Experts of a small language model: 8 picks a token.
Below are experts of layer 8 (counted from 0) of a mixture-of-experts language model. Rows are named up (a neuron's input weights, with its number), down (a neuron's output weights, with its number) and show model dimensions 0-223. Each number is 128 + 32 x the weight over its row's rms, rounded and kept within 0 to 255.
Before each expert's rows: "mostly gets" lists some tokens that are sent to it at least half of the time; "comes before" lists some tokens at least twice as common just after its tokens as in all text. This comes from a sample of Wikipedia text that the model never trained on. Tokens count by the router's weight.

# expert 96
mostly gets: " |\n", "==", ".\n\n", " |\n\n", "==\n", "\n\n"
comes before: "|", "-", "==", "The", "===", "In"
up0 [ 70 108 119  91 122 120 185 123 140 119 110 190 147 156 145 118 127 102 151 144 149 127 128  99 114 123 101 169  68 131 170 146  68 157  79 185 139 110 148 101 126 123 143 121  87 195 122 169 137  89 161  73 148 135 191 114 161 112  54 170 149  73 114  86  91 103 111 115 140 159  93 116 123 130 152 123 206 154 164  99 117  62 121 146 204 100  98 131 114 180 124 109 185 136 154 157 126 160  83  67 128 162  80 136  79 101 149 164 128  65 105 102 166 139 177  83 137 136 163 149  67 110 138  95 179 125 119  81 130 109 116  88 174 165 112  86 143  82 111 156  96 167 142  90  98 118 176  58 163 156 124 113 158 106 122 110 143 156 129  81 154 105 139 124  70  93 160  91 129 104 112 109 115  55 129 141 151 150 117  95 118 141 115 174 116  69 150 142 141 129 182 171 130 178 112 122 123 128 113 120 179 171 151  83  83 123 141 153  95 194 103 173 118 133 115 122 175 176 138 126 123 130 154 142]
down0 [115  62 111 135 121  83  99 150  91 145 171 177 140 201  97  81 118  73 138 139  66  96 107 122 152 134 155  85 123 160 131 168 142 152 142 137 113 138 123  83 134 175 132  93 160 120  57 132 162 127  93  72 120 134  59 177  64 185  84 182 134 128 162 134 183 109 169 175 105 165 109  17  83 158 153 111 119 145 165 117 179  92 129  46 138 115 103  74 111 109 137 173 157 124 138 127 137 132 116  89  58 133 105 160 161 125 160 178 166 149 176 134 120 146 165 105  80 138 114 113  85 120 133 109 131  99 142 103 124 203 150 187 155  87 145 155  93 158 137 103  98 103 122 146 110 120 145 136 116 101 102 198 153 193 136 120 146 103 102 147  91 163 127 120 143 140 118 166 100 124 121 112 114 107 119 140 128 117 140 154 119 185 181 149 104  92 120 144 131 155 125 111 154 138 103  91 127 125 139 141 180 151 140 166 131 144 143  94  83  84 173 169 104  84 128  96 142 127  64 187 108 182 143 139]

# expert 5
mostly gets: " which", " that", " when", " while", " where", " but"
comes before: " the", " he", ",", " that", " it", " they"
up0 [154 155 109 103 109 162 109 122  80 121  58 133 153 101 127 126 153 167 148 114 112 138 132  55 112 156 183 106 149 155 110  92 171 106 150 151  89 132  86 140 105  94 135 131 134 146  37 122 129 145  93 131 149  27 101 142 138  91 122 198 150 184 116 183 129 136 210  77 125  90  56 136 145 148 142 147 149 176  93 103 129  81  53 100 161 169 109 126 124  95 135  95 118 171  92 136 128 111 134 101 145 157 103 127 187 128  75 138 114 163 129 129 119  84  96 171 177 171 117 104 175 154 101 134 135 157 105 107 149 140  99  74  95 116 154 103  97 141 176 144  90 106  91 122 124 161 105 109 183 126 147 150  69 128 107 124 209 119 120 172 153 127 139 124 105 119 146  96 100 102  56  94 166 137 157 150 125  80 128 137 141 141 109  98 141 141 137  99 156 133  40 169 129 129 155 117  81 132 136 191 124 166  93 140 100  89 110 120 103 146 164 123 121 132 147  86 137 109 135 122 179  71 212 119]
down0 [105 159 148  85  67  82 147 127 138  96  72 168 145 151 195 175  75 147 141 102 152 158 118 118 181  78 116 130 132  92 103 104 101 153 159 109  90 115 109 131 131 140  89 136 142 127  83  77 166  37  82 122  62 132 132 130 145 129 100 181 103 158  64  81 117 148 156 110 120 155 111 160 102 120 130 132 134 150 108 125 146 146 111 138 101 127 141 129 125  94 107 136 112 150 117 105 184 141 112 143 152 173 124  85  85 133 126 129 111 103  81 133 136 136 137 126 141 184 143 124 145  94  92 147  97 150 131  97  99 141 187 116  88 103 176 139 111 172 131 129 126  94 103 188  74  35 146 114 143  72 141 161 102  80  82 176 165 171 156 154 120 144 146  82 106 162  93 170 126 135 142 165 205  96 152 121 145 165 130 153 198 127 141  79 138  85 123 131 130  73 124 134 122 102 128 167  91  38 103 116  82 141 159  99  94  77  79 120 124  69 157 114 124 124 168 165 112 174 125 178 171  75 175 152]

# expert 155
mostly gets: ".\n\n", "==", "\n\n", " |\n\n", "===", "==\n"
comes before: "-", "|", "==", " The", "The", "==="
up0 [170 178 139  91 153 154 134  86 185  76 152 124 197 123 142 113  75 126  97 120 112 130  73 166 112 173 154 101 130 177 123 141  98 104 144 109 136 131 159 149 154 140  93 119 150 118  98 122 111  91 159 142  96 158 186 120 190  88 161 162 135 111 175 170  53  78 152 154 138 115 144 114 116 165 107 157 180  65  96 176 112 117 150 129 152  99 148  62  91 128 111 154 166 152 109 152 101 159 125 136 110 116 123 120 139 111  98 111 132  86 147 139 100  57 149 136 145 150 100 117 120 137  91  52 101 163 105 136 163 126 123 161 144 129 174 123 143 139 129 159  99 125 139 159 124 161 155 178  81 138 141  87 190 104 165 134 110  62  99 126 100  55 125 146  91 153 187  94  90 118  76 121 133  63 122 163 144  98 136 159 152 150 163 123 129 160 225 136 152 135 175 121 134 149 131  87  91 129 149 151 162  87 109 152 119 137 153 108 162 151 135 125 156 103 138 196  61 185  93  92  45  97  88  88]
down0 [123 156 155 137 154 116  73 169 139 167 136 119 145 140 147 135 103 159 152  78 137 185 119 116 121 129 133 156 115  81 100 148 186 138  87 170 139 126 126 206 145 138 126 103  94 120 172 145  98 118 106 143 132 136 143 144 114 142 130  95 173  74 124 127  72 142 152 162  96 126 168 147 116  45 150 164 135 128 106 128 112 130 112 133  76 119  97 146 162 157 132 115 112 130 144 123 101 144  87 118 129 128 154 206 123  86 160 161 138 124 214 135 149 103 158 132 136 151 108 113 160 107 147 149  73 109 154 150 133 161 159 139 140 138 117  82  90  29  78 227 108 116 123 151 143 210 120 163  94 167 188  88  67  61 132  87 155 126 179  88 169 129 121 171 104 124  99 148 134 114 121 160  96 112  98 158 176 132 122 152 121  85 161 140 119 123 122 117 117 132 115 129 148  85 131 148 156 175 126 108 171 168 202 131 130 115 156 181  71 114 168 106 173 183  73 100 125 100 122 129 166 124 240 139]

# expert 1
mostly gets: " —;", " NED", " ITA", " ESP", " FRA", " BRA"
comes before: " ", " —", " +", " W", " USA", " L"
up0 [ 91 107 105 128 100  74 128 202 162 131 104 131 105  86 133 128 124  64 131 123  91 100 156 136 132  85 134 188 186 143 141 150 151 191  95 141 101  91 111  49 109 131 126 142  89 116 187 161 100 160 130 135 180 160  94  94 167 133  98  78 160 119 153 136  84 119 148 158 146 169 114 136 176 132 154 124 112 114 134  96 158 119 175 121 150  94 129 195 116 178 136 161 141 190 134 122  83 103 113 102 165 112  95  91 132 152 114  98 110  89 124 156 104 156 133 108 122 137 102 209 129 103 109 111 172 136 159  79 121  66 184 133 139 167 168 101  94 123 100 163 163 146 103 119 107 133  62 108 158  68 129  77 149  90 160  97 138  82 100  86 134 128 104  69 181 164 152 123 131 115  65  94  99 121 125 111 157  98 174 114 153 187 155  98 136 186 164  95 142 159 128 151 196 181 118 152 171 118 148 128  95 144 101  86 147  92  80 129 108 162 146  99 132 198 149 152 135 151 156 134 188 140 188 118]
down0 [136 133  82  76 137 150 121  38 112 133 151 208 123 151 121 109 171 187 115  90 150  91 108  88 108 111  85 128 111 101 102  84 128 112 133 112 106 196 108 118 149 103 154  77 156 180 144 165  91 127 129  97  96 150 145 107 139 130 102 140 116 118 135 130 158  16 123  60  88 148  95  98 112  85 220  91 146 165 127 101 187 171 210 144 149  89  89 105 150 154  94 113 110 105 161 155 171 161 164 162  92 116  84 127 182 117  98 148 109 178 146 113 159 128 129 104 148 168  52 130 164 128  81 139 114 105 157 159 179 122 143 156 157 145 179 181 118  74 121 105 173 102 121  70 146 104 133 171  94 130 112 176 107 174 139  82  91 103 141 105 144  89  87 128 117 163 115 154  93 137 141 113 154 121 100  67 114 101 109 149 151 104 129 155 114 112  89  86 129  82 141 115 123 145 144  81 135  94 136 115 143 107 145 152 124 162  97 101  79 151 176 154 117 104 161 128 167 105 126 102 149 141  72 132]

# expert 2
mostly gets: "′", " mi", "″E", " sq", " ft", " km"
comes before: ".", "0", "5", "4", "3", "7"
up0 [ 73 149 138 112 122 167 167 112 146 122 110 186 158 177 159  89  98 141  60 137 139 106 213 177 107 119 108 131 127 188 106 136  94 117 115 100 124 150 103  98 119 147 104 126 150 156 121 162 149 133 184 172 104 158 155 136 148  91 175 188  90  69 156 161 179 143 121 108 113 145 124 118 131  79 100 195 112 130 149 125  93 131 145 139  68  96 152 103 154 152 178  93  86 148 108  72  66  79 113  73 121 164 203 167 176 103  98 123 130 110 148 103  99  87 132 122  67 182 162 154 124 129 118 128 103 141 181 115  74 126 141  96 135 104 121 133 108 138  96 135 121 105  89 169 141 104 106 127 119 142 129 133 190 147 154  95  96  78 115 124 144 149 165 166  83 149 140  64 139 104 127  96 142 156  90 189  81 107 160 108 148 152 191 107 101  57 145 101 144  95  82 120 107 121 158 154 166 180 115  61 121 132 107 155 127 124 148 109 141 189 116  95 160 185 129 135  94 112 132 130  54 122 192 139]
down0 [133 144 150 163 165 128 145  82 146  67  97 144 114 164 127 127 115  59 135 128 115 121 213 104 119  72 115 147 131 146 125  79 128 126  81 137 171 165 183 137 147 128  89  95  99 133 119 131 162 185 176 162  70  81 117 103 149 122 149 164 144 122 143 143 165 168 170 133 109  89 147 114 100  51 125 160 126 116 151 140 170 130 142 168 119 142 138 156 145  91 132 126  81 155 220 117 101 146 128 127 146 178 151 131 165  97  54 176 128 168 129 149 128 123 133  80 131 180 159 135 127 109 111  67  96 197 142  97  58  92 148 131 155 116  84 156 108 146 119  79  98  88 150 128 206  81 150 143 154 150  96 112 176 150 139 111 113 107 132 110 156 150 160 146  93  47 110 169 181 110 145 137 126 121 125 112 121 203 156 119 169 142 183 118 103  99 151  93 127 175 141 130 116 126 176 159 161 139 141 105  69  73  65 141 128 152 106 119 110  93 173 128 122 208 129  92 114 163 150 150 104 159  82 126]

# expert 75
mostly gets: " Prix", " matches", " Olympics", " goals", " wins", " appearances"
comes before: "–", " |", " |\n", "0", ";", ")\n"
up0 [ 99 168 197 126 164 148  92  81 138 118 156 123 119  73 124  95 133 173 139 139 103  87  77  57 137 101 165  46 105 151 103  98 115 128 109 160 148 124 145 152 148 160  84 119 154 132 153  94  82  88 152  95  86 128 174 175  53 120 115 188  74 172 140 103 126 116 117  91  80 145  98 212  83 121 145 183 135 129 133  92 179 121 136 172  81 134 138 140 130 101 197 119 136 134 118 127  92 197  72 126 163 118 126 124 130 132  93 137 167  98 141 117 158  70  74 133 121 125 156 148 115 149 113 106 172 112 107  76 106 100 144 156 139  85 133 122 149  70 120 182 113 160  74 175 105 154 127  92 180  79 134 132  65 145 104 117 169  90 166 126 156 110 132  97  55 143 107 138 139 214 121 120 118 122  99  87 108 129 138  81 100  98 134 123 131  80  90 175 142 144  86 126 126 141 113 128 142 164 159  84 155 162 136 128 138 116 110 131 160 147  81  98 127  82 159  84 102 184 140 159 143 118 182 127]
down0 [130 108 184 149  81  84 150 123  94  71  88 110 167 118 111 144 125 110  98  75 185 121 123 116  97 160  97 181  50  98 175  55 188 134 195 109 134 138  46 148 138  96 124 123 104  70 159 147 158 104 175 132 113 169 156 125 154 152 106 158 130 102 194 139  91 108 146 156 138 173 141 155 124 110 110 102 118 110  98 173 117 113  82 157  50  87 168  98  88 124 133 169 134 102 152 148 141 127 110 102  96 110 118 128 148 168 134 137 134 114 152 242 137 151 139 119 127 127 142  78 146 116 129 133  93 150 201  91 145 175 117  94 121 144  92 104 128 160 156  82 119 145  93 204 108 137 102 165 147 122 118 135 111  90 160 205 100 148  79 113 122 128 156 140 142 161 158 165 135 140 179  93 112 172 168 160 102 129 163  98  67 150  82 142 136 188 141 126 151 142 133 152 119  92 135 107 108 115 187  75 130 121  95 149 138 125 190  90 115  92 121 104 112 171 120 168 119 131 143 133  87 129  67 112]

# expert 156
mostly gets: " when", " However", " because", "\".", ".\"\n\n", " where"
comes before: " The", " he", " the", "==", " He", " In"
up0 [139  88 109  96 137 121 116 108 158 115 174 172 180 112 157 114 177  80 141  92 143  74 137 132 160 150  88 182 144 125 148 138  83 112  95 244 122 142 176  97 157 147 130 136 167 139 168 180 105 113  60 152 118 126 109 132 166 158 122 161 136 161  95 154 144 103  92  84 144 115  79 119 135 122  89 148 139 108  72 115 175 154  89 117 138 161  91 116 123 154 146 168 112 121  77 138 108 152 125  99 161 115 148 120 191 106  76 103  93 111 113 105 119 140 214 106 203 142 116 121  81 113 151  86 122 105 142  50 117 155  28 102 145 138  93 129 110  87  91 106 101 130 129 146 103  90 135 107  98  92 111 158  87  54 165 132 125 140 100 155  97 135 128 108 176  67 135 185 101 131 108 110 131 182 138 141 100 112 124 159 170 115 118 129 130 106  97 135 118 133 212  71 167  85 156 155 109 144 179 139 151 146 138 162 101 129 104 164 193 129 177  94 128 146  84  88  90  97 128  97 145 149 157 102]
down0 [141 146 123 153 137 102 111 148  91 163 150 144 142 107 128 133 161 144 124 121 137 172 115 107 113  87 174  98  77 186 151 165 172 125 137  95 110 143 102 160 131 122 129 142 129 146 158  82 166 123  83 126 135  62  98 149 156 114 136 118 119  74  75 126 123  78 103 114  90 109 159 146 150  84 173 131 119 136  86 126  42  98 220 180 111 136 163 158  96 123 171  97 124 166 126 136 104 170  71 113 121 142  92 117 126 170  84 147 116  63  36 129 172 135 131 131 174 107  76 159  87 149 134 164 131 176 118 192 124 143 134 153 114 128 138  87 188  87 202 135 188 143 135 192 134 126 151 102 158 130 120  87  90 203  97 154 148 148 105 133 183  77 126 148  99 143 137 102 110 137 107 160 120 148 106 133 171 124 105  82  62  97  91 143  84 117  95 183  94 155 106 109 152 146 127 131 184  97 181 145 148 165 108 156  99 130 124  96 176 182 139 156 104 145 150  95 132 148 118 158 205 132 120  74]

# expert 123
mostly gets: " century", " ago", "–present", " census", " centuries", "-century"
comes before: " |", "–", ",", ")", ")\n", "."
up0 [ 80 143 165 165 149 108 111 135 107 115 178 138 106 146 209  70  60 118 121 163 183  82 149 158 147  71 137 101 149  83 126 113 115  87  93 192  72  88 136 109 138  93  78 151 207 153 172 136  77  78 127 134 171 163 115 128 130 151  89 110 103 138  61 151 135 154  91 126 104 194 144 175  92 164 137 148  66 137 134 174 130 144 105 152 123 109 123  75 128  95 129  57 161 154 161 131 195 170  98  60 106 122 107 152 104  91  91 109 159 110 152  90 141 103 132 143 179 170 131 148 145  87 134 171 140 159 124 185 164 112 115 135  88 181  92  45 113 128  96 114 139 117 171 114 137 106 162  87 150 127 117 133 132 112 148 168 109 129 157  95 110  99 167 116 152  52 104 180  98 136  98 104 148 137 151 100 152 142 108 118 116  93 173  92  75 112 150 113  86 108  94 126 125 114 147 119  67 120 111 115 102 144 174 130 141 120 140  93 147  89 129 193 126 127 119  98 134 132 159 194 162 126 164 134]
down0 [ 98 124 155 107  90 141 156 130 181 127 107  89 130 145  89 130 155 119 116 174 155 176 196 157 172 186 131 161  67 157 151 173 172  64 101 148 105 121 135 126  80 107  87 159 120 130 111 141 131 175 136 110 133  67 112 141 127 157 121 109 114 129 136  95  85 149 110 189  53 118 152 104 119 130 120  83 149  96 126 113 196 131 149 122 119 119 144 169 109 148 137  61  87  99 117 147  96 105 122 155 189 184 163  91 167 107 114 122  76 149 112 127 123 177 125 159 118 153  72 121 110  96 125 164 128 123 166 124 127 188 130 154  93  76 118 142  72 121 174 153  64 158 101 119  92 112 144 131 102 145 140 134  49  92 165  85 210  80  87 136 111 130 142 146 102 183  73 111 138 113 129  97 195 132  97 124 114 151 134 103 150 146 119 139  79 133 113 152 134  77  98 151 167 173 106 171 148  70 106 167 121 105 166 118  81 176 166 133 133 174 192 154 132 142 160 194 108 150 154 106 107  82  95 167]

# expert 117
mostly gets: ")\n", " re", "\n", ";\n", " =\n\n", "===\n\n"
comes before: "-", "|", "==", "The", "===", "In"
up0 [ 83 151  97 139 100 127  71  79 123 145 160 131 146 137 150 134 125 166 117 136 142 127 118 183 156 118 155 115  81  92 116 141 125 180 173  96  90  93 143  97 106 110 146 136 130 178 103  94 147 131 158 159  83 113 107  99 136 169 192 147 163  92 159 104  97 146 121 146 125 123 108 163 159 134 154 125 171 179 169 164 112 151 141 134  94 139 131 122 151  84  91  52 121  91 219 111 125 183 156 127  91 175 155 149  95 131 142  84 109 142 126 105 129 150 193 114 112 123 175 126  61 101 143 152 167 118 150 164 152 101 135 191  94 103 110 171 163  85 125 116  91  95 176 152 130 136 108 107 124 127 125 142 145 164 163  73 148 105 103  83 124 175 111  75  74 126 122  82  76 148 181 135 197 178 102 140 138 101 126  23 117 159  70 134 112 141 109 102 107 145 132 110 134 207 171 118 120 172 123 154 155 160 112 157 136 178  90  86 174  67 108 172 168 102 104 118 155 194  74 119 103 131 146 137]
down0 [126 146 147 172  95  75 126 146 139  81 103 128 105 172 129 128 136 108 100 146 189 158  93 183 132 136 130 122 150 120  97 146 118 177 166 178 125 131 155 127  76 199 125 113 155  82 107 162 168  73 134 112  71  55 130 162 144 158 167 106 116 156  73 100  90  92 144 179  76 166 105 140  67 180 149 109 119 134 147 189 149 136 189 130 147 188 125 161 116 131 174 171 177 137  99 147 102 103 141 145 167  96 137 152  78 173 131 136 168 144 153  76 159  76 194 107 133 139 109 112 149 136 107 164 116 177 106 155 103 139 152  77 227 171 164 135 181  87 101 165 152 167 169 165 132  76 141 143 133 148 122 153 127 132 222 130  90 108 122 150 155 136 155 119 132 119 139  97 158 161 138 101  94  72 151 115 140 103 109 141 152 143  91 106 151 114 126 129  92  85 111  74 195 140 157 126 102  92 174 117 102 160 152 137 147 105 142 130 140 147 120  76  94  87 162 195 142 137 150 117 114 106 125  93]

# expert 19
mostly gets: ".:", " ·", "\";", "&B", "\":", " Sony"
comes before: " ", "0", " \"", " —", " Votes", " %"
up0 [138 143  92 155 133 148  54 132 156 101 118  98 198 109 194  97  98 192  93 152 183 101 147 175 134 127 147 136 109 134 101 151 119 122 133 143 143 167 117 132  52 131 113 139 143 158 134 184 153 180 158 179 111 101  96 172 138 139 164 107  68 173  53  96 137 175  84 132 159 186 133 151 157  86 108 224 108 163 112 150 145 122 158 145 135 140 118 159 133 116 122 102  91 134  83  90  94 132 127  84 178  66 147 117 134 138 138 123 170 180 131 156 152 115 140 137 157 159  88  76 171 172 118 137 208 121  95 153 155 151 114 150  90 135 116  92 140 147 164 134 138 100 162 148  77 100 124 137 154 113 125 128  81 123 158 125 142  93 148 159 104 133 145 129 153  84 114 116 157 178 163 152 157 170 129 136 103 165 124 113  84  50 108 141 132 129 179 154 120  86 156 183  89 150 127 109 100 139 178 142  70 113 165 142 112  82 126 115  83 106 143 123 169 134 114 179  92 156  96  54  70  83  91  91]
down0 [ 82 128 104 106 163 122 144  84 147  75  53 141 160 180  81 117  96 227 168 106  71  86 141 131 108  80 112 120 117 174 166 120 150 131 128 123 125 106 162 193 130 129  93 141 131  69 121  83 100 159 167 111 141 141 139 116 151  88  84 142  96 106 171 165 178 146 151 171 112 170  81  94 118 147 100 113  49 135 130 148 172 152 148 145 182 180  86 138  67 166 138  91 134 135  40  79 136 206  86 180 163 190  76  98 141 138 160 116 143 166 156 115 183 171 139  77 106 160 117 136 110 104 170  95 145 163 124 117 128 139 161  82 146 120  80 117 141 130 177 162 161 152 101 120 168 154 113 135 119 111 103 149 140  64 127  73 204 117 123  82 150 163 145 133 126 112  70 133 112 121 136 150 140 128 126 174 149 155 165 138 106 120 120 134 142 124 154  83 132 168 138 162 124 146  94 185 130 128 115 154 161 128 174  97  87 125 178 121 100 130 143 113 105 141 105 121 135 182 165 134 109 155 121 147]